{
  "lr_router": 0.000803,
  "tie_embeddings": false,
  "lr": 0.00106,
  "beta2": 0.95,
  "seq_len": 1024,
  "dataset": "wikipedia_en"
}
Below are experts of layer 9 (counted from 0) of a mixture-of-experts language model. Rows are named router (the router's row for the expert), gate (a neuron's input weights, with its number), up (a neuron's input weights, with its number) and show model dimensions 0-47. Each number is 128 + 24 x the weight over its row's rms, rounded and kept within 0 to 255. Numbers have three digits each.
After each expert's rows: "gets" lists some tokens that make up at least twice as much of what it gets as of all text; "mostly gets" lists some tokens that are sent to it at least half of the time. This comes from a sample of Wikipedia text that the model never trained on. Tokens count by the router's weight.

# expert 74
router:105080100117146172132090199109129149171121109098125134143138121171140102120118131107135161120116106086120131155197144133136130121069137103182117
gate0:113167159142069104126138113109121104085127168120091138119108142145116123132120121128127121120125192128091164098125097154087135138118127128108130
up0:171177130120115112142150122153103159114129129098136138146091124123142123126143113113153113107114150109146148101095123099130125110149119118121122
gate1:087127129139114129132120146149080125126127149162134104115116102130123124146151089101149090068132113142093138151113085121152131107100119107122133
up1:144123125096118130109153137139143164122122084092165110160131131123169146134136144154150140163100110111169108120129158115141101136120178122124151
gate2:092138081102114111157139118138126134123106108175113158143097135135125119154149127122098127114091127115131092162133129148130153164134120092137153
up2:155095157134142146129150116098144146113107146087155150122155104128107111109150179159138127155126161108137119130113154131130104104142126145093096
gate3:135134076104120176088135102131149161147134092124121137163168112164171095155114132142133106110132137158112110133151148127165125131129148110127073
up3:164136111149161118131113090137171101123142161117093131119157150146113115119126159131085130124163136124134173122099122163127142171167088123109125
gate4:152156103134160125128113134106136119127054134123131125120135168134151164110127144127118112169148100117149141146137116114101059149143119132119148
up4:090132130113127129105100119159113095146169169119134111115152106109107119126120117178138159106117123146111094094098131152135161137088136177103116
gate5:165115112146094143144125129145116135157056111191101124125149166124144141124117102141100191167181101136121162186114115129134118123149139098119145
up5:156148122104133112151096148130150099147117121181098123120160230137122151078138125126081163176151112090157138163119105129079087127136118159120165
gets: " ", "\n", "–", ".\n", ".", ")\n"
mostly gets: "\"\n", ".\"\n", ".\n", " medalist", "'\n", " #"

# expert 80
router:113157064113116154131129124114109145130110102100156111141152091149122101110127152108175143127139119179126048155158135120184115067093151077176095
gate0:159134151150077105122136113123117122074139160126100147100120145151113109137115107082120089075121179130104189100121094140060138135133121127112113
up0:111168170100107090114136151131109160094119127101133128180084163152142121125115055116175122155119163129105161120120111105103132113145109155085108
gate1:126093140086109131099136109126119115128119144155112095118141098111123134128122107133138075131111142189152163145146096128159097083114102134104143
up1:129138151140121138123127154156106175114128104108153134172090145138156098146127109129159118144120087091098092120132164104110132127116198093173109
gate2:102132135077125117129122126114168120132135133132104148179109129136113151153125140115104110106109108117145073161119107139105165130119109129193149
up2:148079132158162137149146139135120104093124123128147166124127125119130115107168164141134150120137124124173110135135142132129102109141136155086120
gate3:112118097075141121108149134111149157117135089081127153135147114185155074157122121137146071127125153165108163128138137120137128134118138115158104
up3:157138111142166090151119089112170097090141158088097134101152145141106106120139158136100114140158142147133174117080111167131144176161082112128142
gate4:134141129125138120124107135152127138135075112129151137145149145116157121114133130135154122174137092096139119141136103111127069126139124134112150
up4:124121126113132124098131117134123118150095138129132093106130132139103123139128105158104144101108117173121130128080145124151142132087143160129097
gate5:121118091141105142129145124153114157127076137164143107138151155128127119154090090146096140118137095128113125129118135126193132123152134094113138
up5:161144108136108115151103081118173097118134163133119109108168161127100140109155157153087159147151133105131106124110101151138118146184113134111164
gets: " ", "0", "1", "–", "3", "5"
mostly gets: " Votes", " %", " Goals", " sq", "/km", " (−"

# expert 110
router:142137121104137141078144151160113176118100097108120143149117091138141120123087098155149147121114146134120137136142185120199084114119168121149124
gate0:170139142148107122124126118133116108127145165119143120093138135142111133158129111079108117063160185105081184103118086141094138133100100124114126
up0:084155151129100113143146139100113150067115152110093142164076154161103076110109086134136094137107131146140133122108134096131134122155128135121096
gate1:115079129098121144123160128105104130103114153179131093093114143092120128140145125146148101103130135147107160099121127137166092118116123135111141
up1:123154136134115144106125128157104159170131083084144132162122098159165128135117112118162134151108111095138098130157130097115137095130183089134134
gate2:112117106117128121127120122142146112110133134160080144122101132163125133134103126107113142157096132147111100139128093142146174135154076128129124
up2:155111144154145121188126107133128107087140137123129161097157128149115119092133162134122156154148141125164144140130142157129097122158147158109139
gate3:117099101108156167110137143139114164140123092141102151149123094151137096149067103149122123116093109182105118101143136111174111120100136119134085
up3:151127128145165108127110101122154104111147161125071138102130127131096116109109145148087141124148127143125175103081122152139125175156090131099130
gate4:126160134137132093131121138124137151149112170138118127121119138121131151107144137165112170141097112136136109149116137110118084141138100142124116
up4:104131124130122112093103079131114138111120138110092081114148126116117084106108132179145149135139094134091138123101130131141142121118106130135123
gate5:120153117170112124163144137124109155119091173154125114124138146119099122153146083133130133140150098114133110131133124118179106128147123131144157
up5:150156142148087124156134111120144095122143160140107110125142179124090121121170117138103145168145137076150112140117116138138105138163122167122184
gets: " had", " to", " has", " have", " with", " and"
mostly gets: " have", " has", " had", " having", " led", " gave"

# expert 6
router:114144075104121137131139155125105153101113119117154136133138084117157121138139105140158140120107118142102113157125149107129173120104176119131110
gate0:118120127154096130129132125136144110095169173087090158127140122138116126153127103130115104075154165126114149115139099150088152123094140115120103
up0:080126124138106122152142115114113126079128139095134129149116117154127108124127086148119110107140117147141127120110139099117161130153141105130081
gate1:087077123133139134097128148116145111127132135165100118092066116097149134168134135139135106114134099131113161114137097154130141123105106135140128
up1:144162130087099143126126109160092165122118091087146120173119115141165136114126104119145128118100131126124097146146153067145091095104192089123117
gate2:109157103120079109115119126100173109125104137184105109147119136111102169154117129106115122138118131116081117167121091135130146140139094138142157
up2:145121111133137117153129117122118124079068135154140130133140120102146134094139155136130139150136136110112117149128120124136105111103155128114137
gate3:112109114096123173135128143123145187143159090139122143139129088167133100180132119149144106103121099173098153139156152123136129137095147119161120
up3:150131121145156114162110098113177115100144155131104124094135121127101113130140149145098125117168132142129194125086126153125146181151098124111153
gate4:142154140113152111149149159145105166157095138129139107096125126130150156099131137117123124144106144157173133177103160116112064146150104129106132
up4:121134139133138110074132088116116159149100168123122090118126109109089125099134128173151164110096129157149123134086129148122134117118125145092089
gate5:102146117113091140148147124136068158120071123133132101122138142120153117123093081121134129108142110128127144111118128134207122122143157123127116
up5:161147156094103107141100117111108098152150143109123119093138154153135134093122118114111138147135125107148130132095095149138103151167162174099152
gets: " a", " his", " her", " in", " an", " was"
mostly gets: " her", " his", " played", " graduated", " a", " finished"

# expert 32
router:069096098096115125087152138151095167128130118145162147119142145145139082140150105142128128095140154137128095128160127116110141116113154122134088
gate0:145146176146103144128126136140135115122145155089072137095125141136073110161092142076119101073127194096089152095105106161097112121112106137134130
up0:104161129129100092145152133138088146105119129113107135156117174176123080133138081127126100138095139170141155124084138115097147112164102103133122
gate1:077084132150130131094122122109141109136114145157147095118114123069100129143103139133133125145152126159111134153135124140107084128105136119119125
up1:135156142079089151118153144173068171142125113102124130149112116175181125132128099115152118128082116098133136128137132109152133103130158095156139
gate2:095145111113123130093109129124134134160081142159148117144089117131101176146093126090086113133111135107131115146138114135155193142130085138140122
up2:152098136150131114171092117138120112099125131146119174110108110136114123089181172135126138139125133142151083146127140115109096120121143160102121
gate3:123134082080135150105139114141143190114119081173116152171137124156135126154132123169146100147070096200120149125163150123147154131099159104135105
up3:154146109130167103127125076135161124094131157136086149103141164130092123126149147142092128138132125162142192116082119178125161182150099110102142
gate4:117127098117150138099126148176084143161096113146134135134114148120167158142112125125115146153127124173159141148107111113134089137107104137148128
up4:120143151121120136132111134109165125107123142092128105099165114114089103106136101164159110112110098118125134108114151121129159099116173154105099
gate5:137140128119070121143093149190105164099111149168103119130153143178108159143114068141118141174152099152135158141121143124152160128145156149123118
up5:147143155115088120141098126141146107129175159163092119104149193165100136108138104151096148193146126121155142152095118144102124146154128202119148
gets: " as", " became", " was", " of", " World", " ("
mostly gets: " became", " becoming", " Won", " Sir"

# expert 11
router:106108096102109158106144160148110141136125078158129179155031130162126120151123108125160097106108117161140116123149163133129135099095122126150130
gate0:151136152141100126107121117115125137125125165129092165114077119152103079168100103100095108083168180120121150103122089147094131151090125130122108
up0:083154148117105109141142120136112132088120132103125130152108139159121093133080122125099096155106130136128151123090099112105144131162107078107093
gate1:091089095125129128134131108124126100110121141173129120140157103100110162150115111119176112112130090187107140156114109138148118118104105122112145
up1:147150175106118141096149147139108169146140106078142119133110149157186102122155119129140131153111137075138123120158154107134110100132183102137109
gate2:153122128084084132124131126115154127146128139113118114164087146169118143143144158099097117128100146157111090137140101116112114148147083137139136
up2:151092127182157143164163098148099122088103119133138168123159100130148120087164136130115133124125116133170107149156139120118115099132159122116122
gate3:130120106080133150120153146127139166110148091150126150153154083204148092133112095148144107115086088185120146138137146132147126139105128117114108
up3:164143124148157098142125093120170101098154147121100128108131131153099113119119131124105122126145115154146179104074120169128150182158082131094145
gate4:098144083119142092141112145143118107145099098144153128113101178135136134086152120128104147164114097127145143156129101120130067108125094118118147
up4:132144135125142129105125098159128114137102152106130102127171084113106148150119162161133145126112137151127090117070181134126134135099129149137111
gate5:142147136154095134133110160123121157107108141148118148142160177164125138119133123138115118141159064151132158140134173109175159113151135099111136
up5:149143154125104101139106120095160074133142157155102158119135206163079121104134161121088151141156119118143151146090147148105146144169107134085178
gets: "\n", " |\n", "-", " Coordinates", ")\n", "\n\n"
mostly gets: " Coordinates", " Website", " Species", " Phylum", " Born", " Location"

# expert 127
router:088125073089102152119150147151108163116102113168164143157105132124145148163096120100148146123142094124147118134155149115149123111100133128138116
gate0:147137179135081120147125118162102116114122169101127132124107115125115087159084105088109105121135204112118171106131116137063125136086123145141135
up0:125213123146128121128130138079113125084130130118102149137121153164142135119133101111134109103110165173126154112087108098139154121153121095128097
gate1:073106114123116148109152118113122120099117144151128087091158101113094172149110125148131114126124088121074160142135097133127126118107105127134122
up1:173139158124125149121133156138098183128102112108145140157087135144185100121161113131165098126103141128166093147148176103149105104121184106138122
gate2:114154134120106126114092138117148112160112131149139140158082110160111143166126121105110100148092148117143077120138084146138154148153076142149149
up2:150104142172137134132106131104132101070144118114111131123146119107126154087164146103139131126114118132142093105144117111111131105130154145106116
gate3:120120121096140145118125142111137158118151087159118136168144072136175096140099132189128097125084109184080130158136150129138118147099153118140094
up3:158130115147160108148123093107172111086153153123098120083132126119094110123133154142088121130149125143126173112079095176126146177154097122099139
gate4:126142116112136132139119164114113133143093146153141106096160154140133130093141125150104150176118104107161085186116121124088037140126118149121126
up4:133124147136154131101115107158140111128117135109138111134135104129137112126144132162160128093142139144112131068119130099162136101088150123144115
gate5:112158124140108129131086116110112159110083125158111084159162167124130083124117098131116141164175118132105144130139131117168124121155150093127114
up5:127161133123116121134079116101147098120153150150092108121156201120087119107150124131092146171149141093148130152108109138101107138177131151119138
gets: "-", "|", "\n", " |", "\n\n", ")\n"
mostly gets: " Website", " Coordinates", " Elevation", " Born", " Died", "DST"

# expert 2
router:159076139117120144128163135129090149143093122118151167135116119174154128173110123168147180122130094163113100150163138124203160114110150122166138
gate0:119126150151095097139109126117133116119159147103081153114088123137086106147111145121104100084150155114113147123130097146069140143096119125126115
up0:088178126148133082106134125115126149088120127099138179142128109136144086131161105159121109096116168142153188097094140110108140139150149103110097
gate1:086134110139133106108115146123141113103103147175112135101080153108095153148131120112128128124090106146146168149140148145151122092098114144088142
up1:139140128099113157113153117146077184146109103091154107174136106155211120119130113136159127129130130110102098119151123100142117122118167073152119
gate2:110162116102131119125115119117157109159111135130119124134113099153094144122116146094101142116110148129129067104136122121136175128145093150120147
up2:153098116131133134160136133126141128112130136109137169122134115137121123086151153142141128169130123120176087163136117153119072116130139149109158
gate3:132137066112141142134152139142117172143153090121115167151149103210164114178157109155125111131107132176123109122159144143135138150108137111157110
up3:166132107158172092144121095128163106111154156093086152099139136145118113139144148146089134137156129148138164104082110184116145181156094113114148
gate4:128151153143160118150113126121124125158078126156155134099116128132145166139123156152121111181142118125154139130125117116126082146161120091114147
up4:123132102112121121104122114156121139102151129094114095123154134101134100075147123145151166099099122147116124109115143124133108108087129188156116
gate5:125156101119111142132099117146107129096090145155132114154130139109151115136149106127113138144149070143132135112119134140182116128147124137095108
up5:174150130112101132150093097125153062120150161136113127129148164127123124112177136140093145148142108098172105126102091152119118143158112201085146
gets: "'s", " his", " a", " in", " the", " her"
mostly gets: " his", " her", " died", " my", " own", " your"

# expert 48
router:108141109124098147092130142144081148129147125095129147136138117133177105152132123136142122098138110133120124145156092117146137129122157086136131
gate0:170141130131104112129110125127145107098153128129093125114119155146099104156095107114098076052143195102114164117118097158118116127087119141142110
up0:088181168160124107134155118121094146109116147086134130136090128142128092130133114114150121147099142183114145110115127092080145131164118116102109
gate1:120101133103135124074113114155113108109118134154108101117155096081138180170112117137121126111134143198099174123132136120129127113134098147110127
up1:135155130105112160123158138149104182141123099104134131156103148159155094114136115150156123154100097081146086135146107127147120105097193088148114
gate2:103163145120119110111127135105155122110129130140137145129124137112134167159131120116099154127097146127135094134120128105132175137171094132112124
up2:134136151136136134144136103129134122078125120137138169122165131103150126123160171138101135136122159121175123124136167109120081115141134104097136
gate3:100109060099145153092156147153101161142132121120101139131138101187146112132111111155145146109102116178109138126141158130141172131105125109123107
up3:151139090153158096129123091129144101115154167103092133106139144133101126117137156142093147115149125136130193124076117170114166180160082119089149
gate4:072155115118139119127122139133118128185116136122119100133140159129158153090122136143126132158116114139162141162113107129100058136147134132124114
up4:104188150114146100105100114129136093133146139098133111111150116138141127089149147162149154123114083152127097124097128131134099130113132151120102
gate5:126157107151119113160133118141113150127094137174110117151155160112135137127129119103131177141149094137123154137110163118183117124157115082120143
up5:138148145141096120158128093123150085142144137149098096115152186132113142111152144092101152127148125096164138143090128142117104134161116137118186
gets: " that", " \"", " which", " said", " to", " because"
mostly gets: " because", " However", " that", " which", " how", " said"

# expert 102
router:115130110128113121089153158121107147134106103088152166149103128136127148149147119096158134120121110179137120150135111103128142116131163125159103
gate0:149168135161100126126112114118123112106120138118086091104084145161144115123126112130118093091156233124099159098124129124087126147116132122109122
up0:121173148126085118133101150122099130079120134070127168161102125136108102145112117121136109133115140164130182134104134107114170125151126126141117
gate1:117083122099130155110124148112124117136081147158153126136156144065115161131125095163143083148130105135139155141140143146157096116119136128118128
up1:127163131116100146131150136158091178124162088093116104129097110177180107149137124108161126117106112105119090124154125099146125104114169085150112
gate2:129148129113097128130107129099136106145153138152083143121115087156134137132139116092097112081105126087131095113127098114111164152140096159111123
up2:138102076128129119132137139136104105097133147158121154117119134102157124095166139150117155105142133128148119126152151114114108108112147117113135
gate3:125138095088135142130142166133124144115144088114100160152130091160160128200109115160134115073161116181096140126165147105163157137094174084152119
up3:156143117141161094154110106119153090098146162102087152109136138133106125137124152146093138105182134151138184116087120154128154177156105118107147
gate4:110145110119162127144143115147119150144095157119137132139136137095153148092139133092120152144121108135135131165127140090096085135124106143106113
up4:102148112133149120110105089137146107122152163077122121132132109096124119074147142134142158118122117144117103104099141102107139140105121164107124
gate5:125115123145103134170113117132113182125100167128121097103155133110143147141147122161121147133153085133137147102132108137159091124150145124112119
up5:146125173125110133163120109118154119126153158134098095089144180130105151095157131143093157155133125112149114133084117157118078141164126178105175
gets: " to", " for", " of", " not", " more", " made"
mostly gets: " received", " make", " did", " get", " continued", " began"

# expert 107
router:136130073098106123122136141140105150139120121125087108143068095152140116110107120129167110111133143147131077177145112135130150125088162103195135
gate0:161147164134097123096111122137116109108116151090085125109113119158100089163094090075103101085139185097108158087126109120094154130100124136121120
up0:130167169106125095110138123120090133104111149095115114151103121149142126120111096098133095126126158173139133135102150103130156131135124141115119
gate1:108106117144130145095123108097137123123126131127099126131127148095115160133119126132153093085135117140139136139130082133136097122124105096081108
up1:145154158078093133127148158167085159129120107112157102148126104163173094148134097132127150152098117120110125110133167125144103118108193115164150
gate2:072126111095113109127143151116140137139132152144114113144116128137118138157110146099093150122117135118119090108112088145131192131140093103140130
up2:140076135131133129173136130107121135140144135114144155132144122120130108114146181123133153132143105086130153131134087147134126114158123120105145
gate3:100115096105157119120122141135118163098146093121120153176123109171169105201097124133143086087098109178113114113166156129160155136115147094125093
up3:154132111146179085151112090126161099076139163105090141117120146136105121140123156129095113112152114158143183115092116169125156177160087102111141
gate4:125145119160151118124111119138127132136086126147132121115129154128144159122144139134124120160123114145138139150127125131087063130123094124113157
up4:117107126138135119107103117145120097135137155109125120138148108099088103125127135188133169103124097154123096119104116117145151120095147191120084
gate5:145128095156118145136112110130106149125105138121126121180147145136139145146125087131141128137154087144129120125138126116181132124131139136111100
up5:169140115141126142142104083129153094124128154132096137152162171127110147115135113110091146150153099118155119152111111142123124145155116176120153
gets: " (", " ", " |", ")", "%", "6"
mostly gets: " lb", " Lemmon", "/s", " −", " @", " sq"

# expert 85
router:146141093111107137135107131137119142145159120064115152139091118150127110132103127143135145086099156159116112151149143141109159117123142110115098
gate0:130130175143101134102127162126114120122132140130111123108108135148116136133105110104111107085140187109102157119122091139099133126095132124129135
up0:126165132115131110164164099138105159105112146107123151156127137170129110143113095103142081139117135161134135118099118102130143120138116113130072
gate1:124104124094096144073149099123140107111112118198093135104113110105104142152137108118130103129115145186162151106137144137098119117119125130117111
up1:113136150124137132137132164151088186140129117087166110158116133150188107121132134133160144144097088080103091153144104092169102105113177077145155
gate2:105145123101131130118136109132117121120135106148127124109116113132131165149119122127106149142113106092125098121128075142150146151127090152131124
up2:178107133144145119130132114115130112099127155154142164081173111132103120102162147159150141146114131098172138106125090128151102118132127128120098
gate3:097131054105136145111149130130147152114133072126122165158136120158150124146124115166133092102110079176105118123139142124126118133094126092143076
up3:140146096153158101140122084132166094101146150110089154110147156130101129119132151152090127118149117141128183121077123170118145176151080107108121
gate4:114121120121158090099114152139141116137106141130133122088127153127152137107174149150115137203132114138167136144120107128106085124126118128113115
up4:122144145129140157133121106164104138104093132122147107130134115110114090127110094165167140117129129131123109086098140114155126114096149156153132
gate5:150128123111113131120132142106125128106102161149118114114184168156121149127101116101124140126127132133124138117149140119204121114155160146107131
up5:158132138110114125138109108102149070111153157160102114094167193155095130128120124107088149160139158107139129126111104142136108138160145188107162
gets: "\n", " |\n", ".\n", ")\n", ".\n\n", ":\n"
mostly gets: ":\n\n", ":\n", "\"\n", ".\n", "|---|---|---|\n", "|---|---|---|---|---|\n"

# expert 101
router:100147127143144157123148124122107176097116109082131200151099129123152107141141120168163140104148129164134099117134101118115116105107149103160092
gate0:159138148137109101111132106134128112119129151109109167090123094136101117146100126122115149096151183150086156106105110153095152144125106123140075
up0:096156156119111094134151129124123142114141120094160130138091128106150111147129137139124121116117111144126171118092105110111151120158103143117105
gate1:105091119128115134100147115104123111115101133176127132120123110091121121153146107118137142101146114157146145129164101160159111114112120123129146
up1:141150150107121136131125144160102174132135095094135125146101140144172122106111125165155107155105096090112089134118160099120102114124172118134099
gate2:110133114119115146145135108098160133109109132104107151139116133138103143159101109109103107166143131103111088121130123148153207125147087129144161
up2:160107152169131117195125116124120132102122160152146134116150117134109114104166143108135112139142107112143102153150156125122122114136152127110095
gate3:109100107103148152106142145122119152104154077133122161128145099171175110131114096152131110093121088166101097128157119127160102140117173106132127
up3:154130128155177102142122093115156100091153150117092151091139145134105111114128135145090130118154113137136169113085101173136136177153103116101146
gate4:123136162100139128089136141120128149145094130160127127114147161138140133117140128125113137150125135132178106153138141102117061124121111145124133
up4:128176124150128107110097102152121091140119146140129075132176111105103151115142118171148121109124123149101121123077151112127158116088151156123115
gate5:146112094121074145146137138116124133102098154153099113110145155133115118105131112120129152164154107152121131110144143131164123114152141119115123
up5:178130118096086150146129123091154108104124146152084117104146173154093129070137144110102144186155129113144142174109136142111109135155139158111149
gets: " |", " ", "2", ":", "4", "6"
mostly gets: " Height", " medal", " Pld", " Chevrolet", " --", "Gls"

# expert 35
router:137070127126119135112151149162132142118097127122170152125112131121150110155150107113131110101111134101118108112138089108119121110113136118160141
gate0:160159196128116132129137111114109112084107161116117105120109137152105103168090117122121061101135191116130137088112107136094104146106099134130125
up0:107170118132108087134145143120107141108158144102115163145100160148116102140132110091118138124124124160110183124112124126120126120158073119112102
gate1:126114127113155143109115119110131108188120130164142118119131156104108132112100130157148109120131121133125147128142109158152078126111131135110150
up1:130132137134082154126167144168091172102144100104099122151103117154186127161155112123150128139105108122143101158147159089111135103123171081154103
gate2:077148104124097134114150141117129120138120125140093122142103120136119157141123157100111139118126129125134045137135111152131180131141089126147114
up2:143125138131148139144134121118108096090126122105138161105150119120117110100158184133122135151140122098180115130132122161129116130141144153102121
gate3:115109072122150151121148145141135156110130121105108171142130081188141118132101132144133113095126105190100113141129171120143134145116142093141112
up3:161118103165171095154113092128168097091132161108105147097139125131091105130122148142089125115162123141125176123076114164121148181159094111111152
gate4:118110151136140143140108127144129120152121145103131102109165177125152125162153153135102160151134110122151120167124121125107103135112103127140146
up4:130154153132140104101108124116121119152136159097150128138140125134100151117152108145128166111121129153135133095100116125152123125128151159116105
gate5:144126094146125127150121120157121155101092150148117093153159144127133116142115098108122145150159091145113115121143134121195103125124133136097138
up5:169123113131117104170110106146163085113133153134107100112146156125104136134142130112083159141163127112143125124103105157140117150148126169088177
gets: " the", " in", " at", " of", " from", " to"
mostly gets: " at", " near", " across", " outside", " At", " around"

# expert 117
router:111090164137125165114131128171110151134134097128165128127135135135135095132175127106136093116114125117131168151147133117135116087104133113122121
gate0:117133146127115138119136123148122116118137180121081135105114150119120109146099106101111105105160195094095168126125106145113146137101139134130118
up0:120175128139113093165150133104111153079110130094137138167125126166126094137132075105146095118067124178132172119107131114104121109140105113108094
gate1:121107160114148141084110105108151100115129124153106117086129115114102166144118096146115168080136118184105137139127096166125098135120098125151115
up1:129150130122081119145148161159093166145125105099140117187101134149168103124158136121178090159122112082126104145139134085144116092129185111119149
gate2:117105118110113133132145115130156111141127146136104129145099122131104132152118138082095146097131107128112055149105092121131166130112081133140129
up2:152108131158157122148132125146131103091140123126143182122152134096117135101152158128131143141145139122134108157126121111122109105117143127101134
gate3:101132119105135153107102164154127165116135109134127157157132115167148115166118106138132100090111085204088118152141121136143117131100117115165091
up3:159135126162164100144103103137168097092147155111108144108133152125092118123136145131087127118152114151115177125076112170124125178151077119111136
gate4:136135120151152127131100137133122135161114122138136138129135172128158147099124142160130121152144104117162118178104128112108045140126108135110150
up4:135133131145130136103088096147115127142143162089129136102155123116108093097122150160164162118099098132145103085098121118145148128095151163127134
gate5:130166140135109156125162142150109138095118157140110139152160152134133115135130105140124168134119081136131115161148137107197086117129136125114139
up5:158154142116099137130137109126140081113168171142095119116156188143110127120165132133089163158131129125151120170109112133134079137166122168107177
gets: " of", " and", " the", " to", ",", " in"
mostly gets: " across", " create", " near", " prevent", " see", " through"

# expert 43
router:130124100094107149109146137156078190134084091135127134141097127103150131150166088120179102117097110143119140107138134108166091104118186099138122
gate0:130162143128089103139133128124107115123103184107098173110137115122112080171104141134111074107131185128092176112130100153083145131098107145124092
up0:128167135158101116135130133106091155103127109112137133131099145160106121120126074091145149092083128134147147108093122108148151114165104094131119
gate1:118069121088133132087145117156116121135096145165146128120110100130118142117098079127129105149126137138120142133126126113174100108111119135124157
up1:140179121142105141125132138117107166135127093097132129149128131120178113163170144150159142122113098126132106142142128141109121112128178078146104
gate2:109143119128105124130129114091157130126135151140110121136123133149105105169133132120094138146118133128137094142115099151150183139146080135116121
up2:149107139147142129145102106119119116100146155153139139136142109157118096097150152158131145171166135137147135140129135130131079113135168143105120
gate3:110106110098110121107136132120133155134123077122118135120127094154149073176129092186133099111123132173116145109127116151130154123105149097130084
up3:163132126140155095144127086124150110099131136103103118087128131123101100134132147154086123122157140138135189090066104183128137173159112116097130
gate4:089134106123121107089143147134147154157065145162126116117118136160147142107126130128120144141152114146131126138142091112104097114131112108119139
up4:112138132181114169113073091144095093146136120098154130129161120108091106132115132162150144139111125136131104117118140104131141099111144139139132
gate5:121152124157119135166147149114137140133111179166107127154125153149129128132099052141132159130138128131138119132130151106150110115143158123111104
up5:155160152138129139160115115106159064147166180145108154116162186153114151120133110128107168146133137098162097139099124129088112140142116179098158
gets: " |", "-", " as", ",", "|", " -"
mostly gets: "',", " Best", " SRB", " featuring", " playing", " plays"

# expert 58
router:139138126120096143096117150133108135140143136127151145166132109120187112137144119100157143126140107133075155123146112104111129108097157118140117
gate0:142157157149127114133109113133128109117125157128085142121120119131095140156089137084109081089163189132075190103127099136107129137100106130120131
up0:106153143117102117126171130122103149094125135080156125144097188173114064130122083124147134129093138146132143135098124110117129124148124116120093
gate1:110093124124118162114131093102140106149100137126129099098161114091119134112150064123137144094146115146119158132143122127127117104101112118129146
up1:133130141121110134101118173158103151094125105083168102121079127156176116131131130165147121158125144108110101141118163098116146110129190117129132
gate2:130133132103080100133130109116166110146141121158129131138112129129133153185137140092106203112113131099159112127120078136121174156163107128126135
up2:175102130148105119127142088118122111119133128162109184129170117145171126130148161172120139133128144120133129141132140128100101126133152134106114
gate3:114120100112124145077134146128140152135133092171092140173155147183143116158106097157122134125099121182096133142137154117141137140095125113123084
up3:164144130156160094121112099117163090104152158131082130112157152128103131125131142143083142118154134147128185128072123162118154184153082121090139
gate4:111132162099125141135102175128129142130129131112123116155155147099153173125158126125115172147123086106151120118131108104134042125125121119150123
up4:125159098147171109093125100143132108117112162100140093123167096080121075106129109146147142111112126164100111149104106130141165127123107137123118
gate5:148130105163084126172113135126131131124089135169109100129164151158132127124133126152129171112179127165131147113120136127169139135161147078117128
up5:140129119134088132166124136117133084153152136135089113122152166144105138093149144118108168129160155127141125136094109136120112146159134154118162
gets: ",", ".", " that", " which", " and", " However"
mostly gets: " when", " However", " because", " where", " which", "\"."

# expert 113
router:079149119121097167133112150128121158134148111114134147158111121120122115146102132116139086131100115178148104139129119116104144114090149126124129
gate0:106168174138089107126122135155137104120150153102084116100097186147082102150120136133112103079113176117086175099125082137074157129103112132123123
up0:120175141152120124148164115128102150111110153095149138181117130134150137119096089112149071133118148161113159116095132103137143113143100123126098
gate1:137120117093147140117130134112126109150105106140131111099134084101139114142084169139133102112141118137166147130138109149165109109110119128132149
up1:103123133129093133124152140174094179107136119128124129163099161145158133132185091139155144160111112115098088146141153088110104123120192081138116
gate2:104121128111111117102135131112155140166136124143119119152067116164119113159112147112097110115139116118133068141149145157123164138160093121127147
up2:175101144143114128138155140147127105097132127143139132100138123154139131067132176121124129132127137142158081154158134130137104096145142139090145
gate3:097110100096146129127127152156128179144139083128110156153147115145149073164133118146143110131103093196121139116145167133132138119095167129133095
up3:147130111144166096154116101131154113116141156105089142106143149120094117122133156143099129133150110155137189109075118167136153171141094115103145
gate4:128150117130126130141114166117132130154073134153127134151145158133164130104154135153134128206102085144152133167116117110092069121136116124125135
up4:137125126126152124081127102146103117122130138092135115092147117115104122133132125164137146088115119134109092107116133114151141106096134163126104
gate5:114132116158103148165124133132100152112096158180099159139156154100125134108081123143118158120145069128118119140126140142161108129136144099114133
up5:143116139133099146153114100118126091123151152187086166132148162100101157108115140132091159147137087105129119155101126163106110146147129137116171
gets: " |\n", "\n", ")\n", "\n\n", ".\n\n", ")"
mostly gets: ")\n", "|---|---|---|\n", "})\n", "*\n", " |\n", " MF"